config.toml
n_layer = 14
d_model = 160
n_experts = 192
experts_per_token = 4
d_expert = 32
d_shared_expert = 128
norm = "layernorm"
optimizer = "muon_variant"
lr = 0.0107
seq_len = 512
dataset = "wikipedia_en"
Below are experts of layer 6 (counted from 0) of a mixture-of-experts language model. Rows are named router (the router's row for the expert), gate (a neuron's input weights, with its number), up (a neuron's input weights, with its number) and show model dimensions 0-159. Each number is 128 + 32 x the weight over its row's rms, rounded and kept within 0 to 255. Numbers have three digits each.
After each expert's rows: a language model's description of what the expert responds to. This comes from a sample of Wikipedia text that the model never trained on.

# expert 29
router:159200118085137131114102109158101125141170146070134087151124169180141129153165200128136159054073177051112108123120131073142150167107077185135101178104073081179149113170113125093124185066155126095145153096135101087084093115144169145105130096113130108082106108161131145191147125139120134089116120135111147121162152153146115105088197122120154146149101139133099137183110140101150130128104117077145125093149108107161086140176160137157147154091151142094095080095174191113141143175115050
gate1:057148125126114093104152195151088125112161108150131131096129097124070108101137117097111120195187107145143141151113135170102080132163134142154079075168133102157136154113147162198167165114162195098176127111128149108139094138143195066094142085116125147122103144108129129105140164086165156127165115157151164118148134176080177105121105134120126175110150120156054182111090113075149164056082110171157145095153109114063086106128167132108104107101109130139192123048108154131173075097131133
up1:095048175120182137145107100116114115103099125114091131092194163152159160145103070137134136110116158178130121134172157143127131055118135118159158152073156134105140131115117121080092120146065068198072126143106059167132109154110076193119116154120181155100154126120143109176101095135150102121142111180113090128123097106161121097207113154134100114112123076144098067124165091144124112150186170116100064134140146124130161192149088175136111149106124130162105154189154077141099133200128147
Description: Whole US and UK city names and their final pieces, often in team or institution names, such as Boston, Jackson-ville, Spring-field.

# expert 33
router:143198125110145118095147136164124114142138096114101098123105172129171130114138089135108166104169097104108115176194117123139143094088150142161180166153079116139126127151143094110101202058158108132168118103109079169107125150120120179100131157138095128164103129108148146114153166066147101089070099125109135181182158159133133161173134076151091133109181121141100135132121113093085139067117148067157133070140035172095069121153113082166116187182139171108120085059131171150119116181124127
gate1:108173109107107112125102143128077133131123097098137117120147189099158183082117078128173130134067064101115154171162093118129151136130122186163125151147139170118114145154105173163125141099117124102099122105150132146134119089144134084154103118105140140133136126094130157204069144140137134035157125147105158102145135093144111140089138143188103156063087119126113120114103134109116122130206176111113144126116183189081207154106111108126199077106147117137142116188078108209187098118081053
up1:136129174076125066155058138070097080130151158085113107137159109126181142121172117194147158134119137129125124178126097110151097088139099181167132144182122109092101130113144094086147218146099138149092137127173174190083137128178170119175154112125143126167143132073148178118097096143118054123116171146140145160137128071111138122143147098104101141156108101233084149112188133153117093138096117107087180104110121110115107133154108154159142144047179133124086126118101160174125121130077116
Description: Later words or pieces within proper titles and names of products, organizations and works, e.g. Xbox, World, Coast, System.

# expert 27
router:111092095117190093109130152112114086158147088053092159108180088102087130156141141101148141099160158150178133181093102115119151050174075151087118093084173180182083157117134102143150162089080161093097122120108172167097113115123145100175107084106117179133192108139182109140112091131171151116171168115131093152095165162193158153102164190143097134122092157099099096170121097145162121129160164164136070108134146136181103122078124124143070112075176097137094135120107145150140134152127144
gate4:114132155158143067131124082140192078146144159147075094165166106102130144179097076112107177103117142145143066203116127126136115122108120120111095134118125139118122135157143163119118186125117114193174200097145123124132123147176123080116168072122087105073145166140121120188126111130078075083116132200108182124174120121162133135129120146117150121184147089148086158159106157160179118138059113168160084096101121160136127080108156081125124156121138115216081116138143148144092084043106143
up4:064137171173159106124119177132150149102139115110131151119062126194130136108153084118122091118142157102139116088131103121082184153133089129182208119154172090174114127133149127198103053103109141078091118111147164084127133147116098093142136141134110160121185135121123135176132040126136130120140176073150106114120133060153167114128167108129122102154162129117162105184066091131162113128121135149070105196150085121107090114174121125116149087118079138102182152193123130127049165122183134
Description: Pipe separators between column headers and cells of sports, election and stats tables, plus headers like GF, GA, Pts, MPC.

# expert 21
router:206184125082114177109095121116086175146122100144117157169126194139133128147096092120141068179136175133130136101122147174123203090140177132137132098103178081078089088180145128078143188182160116168115104097079123146161084131075146123172125132133146117147111193064106151113180121097093109112134103100123159160101184125149094124121188111131136175091148092106115101152115104109155183090113135170133137144154114112156120109111047090155134126164171146124084130072109161126081135102157087
gate0:081145166070152157177168145135082148149170099095117125159113137108159111121112121125156077109144119127119123074158133161095219156108184116126148137125100139135141141154102168096158132209139134128163109164096139123099142115097102126157130121133091118133101120071112180145106124152124148113085093034128205154126133094130170137045183137140134149125157146110146188187078093117123154145127122104107134145110035103136111123140127176185126142120065123117133155053180147057105138119187116
up0:154150147117177145125092133095125134096129086102185145174152158107120104113092094063111093157196120147139119097131173155124090113116131136160153094135096123116159177148181139144179123194171103093145122122062138088086113157164082104156095128086108135123132136127133212159085132126141139079148141129090143113161139172124132119112088123183141137104093102074045146143105131120142144140093046098110103101096075110116046226167106179105140088134123109152158098084182151118126146139137169
Description: Full stops ending sentences in prose, especially before a paragraph break, with occasional !, ? and sentence-initial However or But.

# expert 58
router:179158125113200128137149104120130117115137173116154136162185123101189132148192135141115143134132183129102109109155116120167185128183109134093087163100082078142127105135114117093147174079116153164059132123160086121140105138086136113093123163124127165064143129108082156138097106183147170180116151141083113124134114083162114071101198075128106086124069178148114127139110157146118188187091156133164182130145079104114124120136114116067075153071085102155127090100157189141102105168098084
gate0:171202128129065091153157087121193160142099128136162112147134197099155097147129129141104117106088129136075134128162108147088143113141224081109130169139112088066107137156117070106176161120119156174211122124098138151117096117142094102155156118177105120054128125080165125105185165096063115082084114089139183154131105118152159094129112119181136109141167093116170175119097136101140140127104101059092153152156087078108129144072176114131097125109160145120090117111154160125087158119140130
up0:168184092105124092111131118108149154105113173160122157136139196085156106143143137141101161124104161133107138098172104165108178137111198087167097154135139087093121092163144033155150183100109149134140179189106089168117116126109155087146178130155148113123117116154157156054125130079092115096119099096122161166127097062139177097111099110090098056141113105082190139102093130144163141124133123100089133147180118101151077074127172163104130093113155100060115149165210158141119156102136138
Description: First names and their final letters, in tables, lists and credits, such as William, Mike, Satoshi, Geneviev-e, Cesa-r.

# expert 50
router:129146175170098163140178156103164089059094128169143091141174113085155143078156112142120147091071097147090151120081156133171177083124146106126131112146191137114171131175166110113120073076113103161131149120095078119159042134156114132171135158153171135085139125174139131156129120136118168090083146120107203142121126070123104056119146150176109181134156108154155116084098129080166142158057119119119138165121108112184107114125094127095096172127102159194140153132156158082143063118165149
gate1:124115166165095160113144169147165160141143144131176105139179138122080144140087124069098112129120077116181101135163135149198142090166144095053101130150093158113077109090152167147130142129120140134159141163161118137113100149142158100184085094152086135140124111185145116091101158149149139083102142158077146160137084133105154108116148153137093094085117105104141147160068117114081164166080172129058151108099063160156108113168115125157055150117096073194120146074102211094100130156137066
up1:161125164129105061084202163140139167172122133111145088196074109103119124168119128065104182124139123175175110114089090163176159105167094086086138109156161084078095158164123121208157099119106164154168115137180158156194085087126149134120161092117162142155110090119168120145080102166107189097125099122119110157133190153131127138108154172125115135110088155079151093139101110158101107135096106104113077183083153118138083102114164127123064128102069103120181145097091119130105117104147113
Description: Pieces in math markup and election result tables: LaTeX after backslashes (frac, beta), percent signs, decimal points, commas inside numbers, table dashes.

# expert 40
router:131132106150159072140165093127133152106109143100121099098165088104169122119172139170132176071098088156101196073191164135161105145176127138153180195175126076176145141093161105161110142057133148185188114108110108159117096107155105124076116094057147129130118123101145095125122152123146104155121098115094066126198151130128086154168131187126162138119134098179153166106180111102112091054066152077129103147083143111079147136154138167101133127141111162098111079141182157110146131129094118
gate1:147140075130068142173119146074109120173118109152071106130158161143094155075172152099174032067113122125138097113090116155115145112115112096118212110154107144075133098131129150135136179098122136146162173140141149118128124117149083163103126121121177093138194107150108161082073109111122097173168117123111115112104090141062131149127099141156173116129054139168134178106169137155147148122119158171104107161093089123132153157158093106199130118097176127120088090138163194143108047181168151
up1:088109128185159152100098192114125125119156137140121092180081098124105191100112122120136110138116141132166145136170084137164098176095191083126125129093139138204082163095101115104102102126090147132124129161098113151116154111154143106178142135101145112136145129166194063198120116082108196143125150119159150105179133081117123101123130152083052158133085197073103106188159144096195118165084056163131129112119076140068106093109137197116109146098128121118151098094142093140103159144159139
Description: Capital letters inside acronyms and codes, often in parentheses or tables, such as the R in DRDO, N in NBA, MAR.

# expert 56
router:108147172074120216170178154104091168110114159182188111161137144108177165117086102125102122148117084120097146117077106117146139141082202149144153129163150117073134106083137096148146129112168125190153095062124177106180122170135126174086098126146179062137132141070136149126137103095103139128108106124137170148132123133120093106106100096141167172136185123173148142067180165125158112096107139087092146167089114067111088149086134145081163147160064139111134102138100096094101128096159182
gate1:067086111145146135105169135125103094117126118131121111114147155182131170120187140193197079116156142137105016147188131144136150097142140126059126105148107079092173125159094147139086114108103140144108134149130109121151182140155158116058132095135122155135151156123112117114088106103179152181164107119191133138099167164123090101115192124102068103158147099151129140122114134129074098151079139100079147127084130061174129107100194147138122135101086168162100235140128126111112109099147127
up1:114166129143171095126138144085141107086175102163149075084150103106098137135150134206221123146089145131148103178163151124089069066157114154042123125098158091138114159158128175180141096107093101095141088130097101117138125129137111136143161114103119129086116171145151114188103130124151158148102101115168071094095196154072127142085184145179113137131122186147134116109152143143163103107112158175121158162074141069131121104052168149173095103144140145076110169124106138134152142060152109
Description: Closing quotation marks after glossed words or quoted reviews, plus closing parentheses, percent signs and unit nouns like meters, seconds, percent.

# expert 30
router:082101101154058138112120104080102106131104094151099160100145101103097104158145179159170124158168119109159150116132139179119068054214140062091066089098143174125082123128113154188162111114153159084145110126132115172121160127126141117167110062138083108151172126145136154136164139174181136116119139131144086129146085182188210178131107170120109110065070121143132130127090115128094147113124155142089115093138172147186161081089119100148108105120154103104104155148073143163155150165145158
gate1:168165187173140152111162175153155194101143133158119105097134197115112102132109063102216102121166096137076130070156145132123150071137175127164134147148117098119103097094168085089132171135117166132086103149045068151167120094155118126126113106133124086123133076130113149108191141120143096099151129097167143120159104102153126084137135173101135151117159197103158114109107146089148162145160100120104148063082096160102164119088144123092094097191072124207143115106132163108130140175157151
up1:133127155142102148140139141135174176144138123120163107100152148097097141155095087095187089119169097130059133126176120090096161125065161157141119131085135140175099108135184077206138160096120164139098058142138095162122123135139158144104074093122138082123084112098115169100228169156125151123183101108115186164106125118102113052133161113100135146158111199152097136156116140085091163127122189110125177069050127138083118151103139134125122128208088133161133147127098146114089121104139122
Description: Colons after infobox-style labels such as Website:, Coordinates:, Docket no.:, Personal best:, plus ISBN, list dashes and the article a.

# expert 11
router:157160145094119133148130110109075135121102089132105129123130164118084166116106122136192134167128114109059114191104119152073159157144107154093113051120142156105141072188154087115135095101131161118161128129152145169141096085149129113175134162143135115151122132130122108066152098205156138140148163172111139159163160137146110079094210117165104096108140128056161124070188196121164195137153139121074148161121099082095109135133091156090171156150151120087070181176087115102123116142186113
gate3:101101185137164178172148141062096071124141114093134126184107099087194120072183148111124086093151166155144154063144128133114156133170133181145149119139068105162154176154138151105117113170127051128131153143123165140078122108149081112114131113117165107111153096150161047113112175104093142204110154150155100110133129120129163111092187165108105125132063122090167154096070104158107139123190086186063145120136094122085147128115137131115110099114137093121094178153139161125077182125133102
up3:122125149157131137117090191133088126178091084120136163124137033099135072070155148138126148145109075179134140150109168063142117108100109136098080192110179114190060173141085141133152149160116117128122133111108125122164124123094109183149100089224118135065126150133137137180110085107152119135131141121154120138108108086152108153134118166099209081096173082149095127129126142132125096137129090076161089115118148133160170123181175151099141190158078142168171078101110150133134088144091095
Description: Semicolons, pipes and commas that close one field of a list or table, as in discography lines like Label: X; Format: CD.

# expert 47
router:102144161131131179132081184077114107110084127130160118168176107114149095122098153123140111080077073095061136147092123118136125172106166158147188168174120118112143116151116101088124065127129137120163109105082175125114154161123148159175110119145140092136124140082139201146184117152113138127087147140132143159086103106115169091123130141128167175082178085157098103077184079185122157115110096107111130181139154091184072132113102169112170153070095183125123174223136161104141143155145086
gate0:181163142093099181137121076111150173176134121134125133142106202124120163076141091140103141125124131131123123121096204161134120130138074088141069146082136177095111130147141118085145169170060070123125083169124131115201186149130095048172112103135134126164129093154106088111052121023127149081134150120163161103149121084091154157125092147096116086147131142095081097134144119146127149146148126102164124091109173142145190124128072129164093129151117138158130101135113147150174154171133064
up0:125169078114057127148114170128165097163133178121145134145124187122105142149109121154100077096161149135182110138145104144142171136169170104059120111104122148173149157176125090211107183114153140086131102096126136138176109077116174109143151123132146149180128125085153153100092120135151098147166140148104088182114113121131168123135112187106145091142094148109125083115060125129155119138146175111113176132076075067066086084120183115107173098110104195117112141077142118114172102112029122
Description: Nouns closing a phrase in sports and career narratives, such as touchdown, yards, points, victory, round, assist, and occasionally voyage or piano.

# expert 41
router:110074069105077172104107155166118088156101167148115197110143059101077156167124165117158122101156113206217106168144124096090076121118087146149142097107120152124120131159099132063106094132161155119161059149155193158130199085095151135135097102131131098144176102145113144097100155136140121082125122090173129092093119195157155159128077108082130105175133184126138118141129152095154123117164179152143135166118116189123095118106132087156082130139108137116102134103085109137140119196165093
gate1:129108144109145099126083116127100166147138102125097084144110145099082121151105126153175085155095162096126084142150110132050132122165075144157121147179150123136074133155161082148135155096169113156142127151098163192061151113160126120077170097075129137118099181112148186153136182148083156148181135125102110233150166075149115140122129077204117152160133084125101082132096147075081119118068144144102120070134117164173114133194122106102141161125113121131118172143111179117167104100066110
up1:121105107121098060087094164167181122116074187102119139169150091188163103152177145127078150107121111126165181136143150122145086140097128089036117143095121112135151144113091132111137125187065151108112109097118143090131120122133109188165099140178172143133112107116165095139097135158154121152112082131176124033125162121111136118111159117102139089085127153180136117187130156148147112128162134104215164135085208064115128156139127173130133101042125154135095102101167122150108115101126176
Description: The hyphen that begins a bulleted line in infoboxes and species lists, before fields like Born, Country, Binomial, and hyphens in co-producer.

# expert 10
router:172161125119142133127129159119155175159085165105150135162094138129160165093088115146132177056132106057129161115117109105129158138086157146167101168148174161154218127066118125069170156140164092092174140064073117108164112138133120145134116134122141122083107147135172146141127127142097106161131076201100146096131126110072123107096098164178172195154123093133094149093114070140175138098111103060099156105176109153139109163166178070069132143134145119099114105147111102125159097152051123
gate1:152153113176125198160100105109198170141160180126112156119102097152115096075102174155143163106121068137114137136126093117088139139109089142078097127153143130145134161150157150157158112130130178120121088124183090106124241144132090126097095042146083124152158052083092128126144115122111118134135147099127174152082158148105093127099147103162178188124073116108128130072172127145136108075133131090143104090134186131138064104106132138108136086056150134165111117167054107130097160139115160
up1:131108131115097081104148139088138084112183102229156155148075169162155169142132152126109084086143100079115157128148081098105109093113072151175112093042135164096150141089136157172140186094112101143121124141124102163122098102152139152079115129134115079113132121176167133137123169106122102188165129105215105172121078081130106119158115146093104098187112158123147126087139172166066172115141088130094118176149078122107151161144185103143111120113129118133137111125142104117125215143180179
Description: Nouns after the or a, often before of, naming events, results or institutions, such as death, election, final, fact, census.